From a checkpoint of a small mixture-of-experts model trained on Wikipedia.
Size: width 224, 33.5M parameters.
Experts: 32 experts in each of 7 layers, 224 squared leaky ReLU neurons an expert, 2 picks a token, a softmax router.
Training: a variant of Adam for the experts, 4110 steps.
Below are experts of layer 5 (counted from 0) of a mixture-of-experts language model. Rows are named router (the router's row for the expert), up (a neuron's input weights, with its number) and show model dimensions 0-223. Each number is 500 + 40 x the weight over its row's rms, rounded and kept within 0 to 999. Numbers have three digits each.
Before each expert's rows: "mostly gets" lists some tokens that are sent to it at least half of the time. This comes from a sample of Wikipedia text that the model never trained on.

# expert 12
mostly gets: " began", " took", " at", " including", " wrote", " using"
router:516526426442536485472499544525547520528489517507438532456442466415497548459476479462478427516489548494475555515430498426519445469521503478507453585528489486579541478490478515482563517450440564558488448503422613476477592523448488496523441516494538529517536495464520535566469584481483538496520508462498532542540542509544502513530469597559532487500542503533459496534497435461404446484507523483531493527471509519486531458486582553500477593465470458531490424463529486469510451497493396525482484470513501498441502573481448552544478459502439464459503521459548492513468507467458461541555511529445477497483523503439478489498478493567485511497526537499546488588571473486431539439484
up1:612463524488477528505502563497513534459520536418584522526563504479512530478496535499569500541461448513544487459453525483471546536452500508566460467510547491456520578465461496503462527483491423501544539476520577474487475531454511635478517598469509498578517519475506452533510432515479517516498547561568435489529540518518490469543502519548508480573538480511474585498450549421545548506530523541493554492492500509533537503430484394494494497506509489478559513489545518477499474513508493498573482529473452564510406484577540481488468556561529526492531459528502539503474477469504533491429462451479524570507580550556536470494473535505536525505498495454449544565480566544551500502418

# expert 6
mostly gets: " Mag", " V", " Binomial", " Av", "og", " Er"
router:471494446456456487526492541492442470516495523495557457537480471550475546447499516502518485465514538598464516517488489558525456480487426554528519465468567545411530527523463455492542546525470497474465544490517533496522428473572471481509534426499518440580495462576547598496505475516537489520520496480591495521436519484528442533507482440429447473528514526508500428494540428515607531483507480531466511464482487411529499515527442434554534497410470555489501504483488558455510509484509493451543449539496449524601463474492453578535506537508487486456538466466500554437523480497498475480438470493501518527526528530486559421589467475449523500431561553478448470490469579560515511522523
up1:491457550485550465466493462520453612457456539426533535387458473561474396483451470492478491560520474545577534436506496498482505461557502517459457598538553494458534531520482491493484506492501450512521474471502508470508531536459562520506549525523492476481481461529505538542536402511495547540473515486469508521462424538525512562517489484598519500557486444495493515472531519492514477420514551514521492507503482481403451435528430548483525492495477473540540554548528401472533503482495534563521522501500575520492486520462430478549497494596560519563528466555414477580465512579513496491526519507482582531548550528531444527496493429492476471510499470498478517480500459434535476534536

# expert 19
mostly gets: " were", " are", " was", " had", " has", " be"
router:465488462452453516497480497451570499548508575458432523459461556506493495474451496532536529543474509531513599529393620442491497491539559451500498467492466498497488517521492517468523520438464496485554482535452489520460543513523462524522451529532522525463465515550480535506486521531517465523520445502455568483556530442467476528472478626562500475466559461509489491463470444488466452571553502458554546441503567488468525497472519510502439539521509514529548438497527527511499378475485414495486512459579536505495525409524519529532501517574513513541587541503548464516502542487490507535528467510453510489494505480476550457544542510505478530564536488552601546530554447491495588444435
up4:522501494474472509420510518484495467539531505458493514480561501553413503569437448570490494475524459463545560504566506502478589452463464493481516472428490440492522493494466482523486518494453522535440502491447480470571555575460570526487537524528466400461496494541481488475491459488528392497443467507457483524555437556495542463576471525486444439466499497531476516530525516462477491477459463521535521553500545476469585496577519491554482479554512537462470528543503528425495486432490510451419477540472408490513527460568403535507427525523558449487457514496480471537494541511533431457509526507440502498531543552578555485486576514492531501522443472535483519472510577561519535533559

# expert 0
mostly gets: " Coordinates", " Length", " Born", " sq", " Genus", " Website"
router:468576465541545499447494505477547453467460434500464517526477492511533508500438553464463481511494544477535506531531489473508532562483487457461582512471463504456468456418520468486452445497558465541453454426489579478534521423516475559484530477523530509495539468565537518503458539445520467544587512528529432532526484523549528485552491595447568467477512524519568435470501452549555507467523479567553470428502519472488500450414486501481506483454468547511525478514433490555481448465529547530489495491514440554586479494506565504447529479440429440435476479444533528509469498476464519519504528456535515471471507512557494443486564570440510497523550504538538546429475560399563516480541
up11:445491449498540584517514518554513458467476512547505447478559477549483455482438495475492480489478481480462515516481525457493470443429531515467476529456529598478533434583585570496463466530519507494529472569506537579524529460506483563537464435440541471560517450538539522511526507452450481562508516448461536449455454481516496490450496547497415465424522561505510547430496502562509538466404541484493458503569493478543458499450482544480485509442471450527486554503497445488498563483539488504393513512557465530525476433483507544419419503563536567472572481495534405545464501560531533496518473514557497560485516465452469468445516484509489521466513446485487468479501482503483502496580

# expert 2
mostly gets: "\".", ".\"\n\n", ".\n\n", ".\"", "\".\n\n", ").\n\n"
router:496579492566505493484518498482456520448476437496558500515444534430548507495508501477501484524530488467509539550457469512559515488447485487455506522536540534478524471566572532511519470504538504469488475391556503481432507453513448472538561415548444471462500500467509403564500586489550481480579482458477516495422540519492511531541520405480562441506482495448435491534497549517538498468483447548577474549453482528515526510545576522546477491501487417450445546499524560471522522455517537498527474571494550506570480554456453470594506566470531524503501487478467494489478467536539531544558557509578486535544510492510540437461540479554528453485434465538540486478465532495508533603540
up11:466530451520464556462457626493504516493512545454505505510482520556464565480517499472490506589469474481510524482508486482515502473532492541454446446442607532515484449427482498527484495488489470550504468520520508518490549509510509475524529466513441498528517482496480499546564513436519548564398477487510473498472536510477575476474509493473468515493428460498392537494528471499519592484482494470471478478517561485497474522435533556549529518442543530468517470585443508475518486474433429467471467451562483488530460464512516433509531495523448494562414331519452452438466589485436573518493466502511548489470585509527513490467542465488536468554453544515509539455494459452489521472504

# expert 23
mostly gets: " known", " early", " born", " pre", " inter", " mid"
router:481453513521554436484487496558531486482517480501388507491468481531525465478487454482474577545490515531461547530572535544491458531528461550384514428553457500452428465474458447454523452459460485538521510476487545521507431504451512482518500500481472501562449521527510585524568592507496436499540475523547469525459509489479573494514436504498480502506574405522524466565448567500456530543555463558452517452434506469485513493502493491520563529474505543451552527481529545429556457424504546432526417459456501462432519497496543495408503516545523501492483435550543545494505543491475517465488474519482538502490445535439557577493510501488498543492533553504526543512547549427505440518515
up0:456464454499570482426446477541460484576466596497464580490498519499530447546576561455460567535485476513502458494479468480456527476503435526528533491442573523512513457483479454484501535524566471510537581470457551406540584511439454441477511467447500505560476480529473530434524451537520571438470549470499477524464390479525466464501467543466494494487539502520533512404524460538476501510479539539453525477529517475512476548476521481537525448498495498496552470443500554501473500496539480592484542534536516418517503518589529423503506442446450502554506466491485435475496467483538472434467459481604541537476469497481510480490525525415493483498511486518499561540468517463524549428470

# expert 16
mostly gets: " Cup", " Racing", " Championship", " player", " football", " Rangers"
router:511437528489500505498469503502408479496458472522551493468575490473455499499482504535558453403486470516506455524520496519503546492416530551527575525407545497555566482512545516504507544508477539496489466505481534571616516500447511516461537554534532496537527481477536411406513509477503538521498450514510495439585439483500457515510524569510516543527483454559477519500451552519547494528580565459489487464549541540489562539498449550464530466541534553504501491536419526511563553524470621569435499460450534457545467508512445523388442454536541494491510549470485503481470507446486453482464508501480491509441540421484511486596440510480476491499538513477468461478457493481490471477507
up1:499437565470434535478526535460474470521583476515496617470476541476543476511524520507573504521523481493509478521401465536473477517561490509560484515577559551434478498559474496509490441457519456586569504486400504505498560416474458527456538530530487472462447472461558483460568522547381476525525462513462519519504525531482499485484514552484472496513435430509511549468471457498456523490435435499535458508536545494425513515516557422505462436514487538463458523509490467518457554487506506508528445492457452480506553498461534524502477522557549574482467462532505504442542481497487451486537556547537438454464444449460503549481487506511507497517551467542417482480588449483544498427484

# expert 21
mostly gets: " Luc", "í", "ov", "án", "ñ", " Ros"
router:510431532392435493520537491439492506556522541567521519466498522464492541499504467470502548440498478495413519500471527507529472472486487544535521484499602517462478473590538521506474533480496549491569512528498535563498527494500473512466484477478543472454462527442491447521492546520488490503492531508528543427465522466519494564518577526487413455491472509463514538487476529490558532478522443432490482440519505463525439474556509452490500414548461507460550519546423434516508593484458575474448534483515455478593469492547442513495486566536534470534500491472461487455533519537530576456442471517488438535550520537526501487401559445473532545429553424509526441546556453495502495560584
up1:474523634510517532527465509507508511479479514522516538493432558524545518465520492506519514481531522496540566468545571478473595506466529514456501482527477521528386487480450471471516449471442497551450555507530538479526442423437563473527538456527588521507469506533486475466415499493517556553541524438509481532554425414539488469516409524466495468578491506550482440523460442490456568512472548484515456480494492437483481500501544535539478529493436415534579491520446476575424485516520541487471499474526436539478505523468480464525572487568457502472508530500502536477545512517483393470529540490474484526503500460542497524449436466494474484498531459527565434572488482501514524513582

# expert 22
mostly gets: " \\", "\\", "{", " \"", " '", " “"
router:488517504508548482450464490550530520501485485428495507523465452501549512492481517497437443570497427474533523500571461540484532517502434462460438529449435423436475540468499502480523474500494413501454524489528534483463495438480528535480474514502538414489544469568453593511520415464442416542507531466504419561423534566445551540508494408513520490540465476469493565511533485487501541442467486498499505570491503493441522498524423514561546425498464465486459468502522492547531513499507476488512500530500545584563455499545543528592507466523470505567418493578462549523528495548430596484580474534433510531494496470496476506502480514533473537506449543451470483471486514494478484575499
up0:474483490507478364484471481494539598514525519502488563505566580542500525446513449484527483491510541503519433517478490439486497443518476438511454436505471535533416440530489565429493501522569497474518505529475522528528427508509457524453467487581559527555599628515488456535548525450444545453465480482447561502509492503539477465532564529463524470488495470407432498476508479486440468450496503533558587480492505488438470503556463495536469570484479526509474516491515431476501430532464504539541487515496553518412472486545519535476432478520504495450515461474489479481531474557524488463547519496518526510533514488523487580495514553541439439507473571535460539479467472416533539490511

# expert 26
mostly gets: " Park", " &", " County", " Stadium", " Airport", " Valley"
router:549496486522530543526534451465504424509518513576537496541457432450528537577445486451499441425475481513421565497523488422437499421482464498516481481481490521473487464477495499511422483498505549541557479480510468560430559546440580415505558518536527570470579587459491381450504499473452525510530508497453556495513530571412556425498518438507498499489491461487528527510448490504472552495453504441511495532460502519509499506505557503466493491553485478525563473510467431561530521511480467539433538437452486493605497480504472453478493523440491513493526500500488506493503502446570509494533513494533430446511523513592543521432481542498511531478490423445501549488503481562452503546494
up1:529427492474546494471475468528477558524563509500494529517471543492544549453579524476520531580570495506500462575515405473506464484490471522383506553471489542511507414527586465431536530420456583459484463451460443507586466479524505466539428568417474567481522504495533544526442462561518421525578515537514472468522471489467542554525485546508493500477510491501503520526614597500533483463455487495465516530495457471464476502478558537503552550492530536477529504510500470446475522484469445486502506520542552496482578531478425487514516563481493509522489557548490468510532535530473553500502472486499547520508580564509468494512463486503481551580411484509512541481486544518562527465537

# expert 13
mostly gets: " R", ".S", " Sh", " J", " v", " St"
router:532497498460520577502515382477550469440549506530526465516455516484436506560457467481523538532436498530449578499581493555487469490540470523547481485482528472503580502518458515539518507495470505462557496532584464517450528560503467525443564461492475516471513510466473517562538397546475468528433522570506394471437495451498507503465500404501518528498460520480499497540509455487552522481528514450440548535543474463442504479504591451460563442520512493598511530457490525492440473521525466548470585526541485530603548509507544442501515478522464556588471482500527476513509487441507487439481549482431453503549460499530495591454463528513472522531503472499519517462538507572503538497499
up22:465474464492506472497535503538533500537481436457521495493472476510496490462447514519511530559521515416503526526495522461527455444520531514516511540484417428452527528551588506499432471489482502476488564515432407507503461481518442530522455475471500468614428551449478498524445532496477505442545482464480480522476527519499511561413503514380524501507484558508487565554442519436498427451479470554507526554484470432489543514522496475530466592452531500446554514485509520452444523536447432504500480389489506445441382467486530507462464480533507512505448526522456446431445481560487526490487481474481493482489527517530526481414517466518525552488538466485536503540540441414434534470507

# expert 9
mostly gets: " being", " well", " be", " been", "ically", " often"
router:400439448460493480451505544495583533580469480490427521485548536539504508478504458462510524506494495495573504489504510471479475499536442531400442438502436490436503453505533531459460487535526458493535491519423545471511527529487509546489495500522515532451501549548508570572503479561512512468475495402490482495519481561419546506600490537494523422544495509466543556452491517491412485480499474486402513458483471458459508487453445517528432552507489548465437479504488498481546470504506518454506540532588512516423485498544581522607493528469515518542514553531502565534485445500539567519539505548466600509498514508414519473546515500586510547482534539556500490533536469495456509480483
up1:507509540498458427516446540508521400484527457487518523438513559535495442460493469517468512559519519505425539463467369452520514557533559523523438501477499458500483476563473532508481501456499504481476495537490439473568497438523616503421517476464485495504472471527510495469507498553584570418593470490532461467527465489532472461493532560525477513507421549511501466555551536471465492413475539584491511554535532484494439576485533586460540511556420462497504489483495572472521527421540478517494487487482482551571580524493467497533548535517454577486552508527442550553513521476514515466529478451512486488516512490422474552498525494522490492505506491470469476527482414488473557484553

# expert 29
mostly gets: " part", "See", "pl", " top", " Part", " List"
router:519516499521431462545537463547506580514562425491536488511499514481531486449548520547529529501525483455490454463557455480474460561568517430516537517495491477505504533460522478468503509529562471504555566502465511459551500500447503480444449558545576462503496437479455551410469529500507519559389485577481520511411463458525452463405515524495437576502495512475557536469472398544528481523481539556456538421557444566543495536565486530487558504563541500513488541535510487557530482523505558441462557543509496491489501504422481542558530506440476533502442431514482492547548499533476484562539520431510458507515490513523504515490516425470467442513512504474405491508475493508486466571469
up21:501524532524488508455580530502550489540520484527536543464616531510456455528479546486536501523545467579564530534522541555494485492494487521547457505500528549575461568498478480477518470436507475499495494501512532538560420486498545517511507489403455563508432501449500571481471424577500520486456531533489477477518432471420424438498527542586486446529529471501513506519531546483518557531465439572452545462526519553465428457514460510490557428439434522511436468469521466506422503441557472483502390511528487510483469483503498538513510533485473490522512538493526526459488503440457431432474517481490496543553550447466504456512520512504484537553528523516493467437443416436499485411480

# expert 15
mostly gets: ";\n", ");\n", "-", " Bell"
router:518541517531471497528477469428508483459537519508444466536521496578477448514503498538517561591522498530486477514450538465440477514439511536443509459560489539522493430519514484432473462573485522552492526445517447496540416554556514444533518482439482441544517482517475485516513478532576439502478509503479484484464499578456467488532527452480519505542482528524520433581543558469497442445491487532561555504590567508557503513468443515585510473485486558484562579476505503453571494458468460484546527453511488548495483448490517485440611389558475477492566509513565533515458530497491529505533473470537448542526515487594435581488487525444493476545478518574526480510434501499548510518506
up9:499555467424483474506546489488551504507513458496534528405474475541428435534525410517520484490480552471528506468554476438480463447567456494566517556572489461466558561560593496511505501568510481535581481417462485467448538532462475508525485490501483528495496511531488518531520516520444465502447507551558511577546447551492537470537486571480535519517514557537553408563510529470517524531518520515529522498479495517548457533481576443520492485526531495481440550482445521622509558495486440510532487512523486499500361559506468509506480565580509538516464555518459476514442530524541451505528504536541507501519581487522527464493509572506543518507479529504515515425492487471434517559438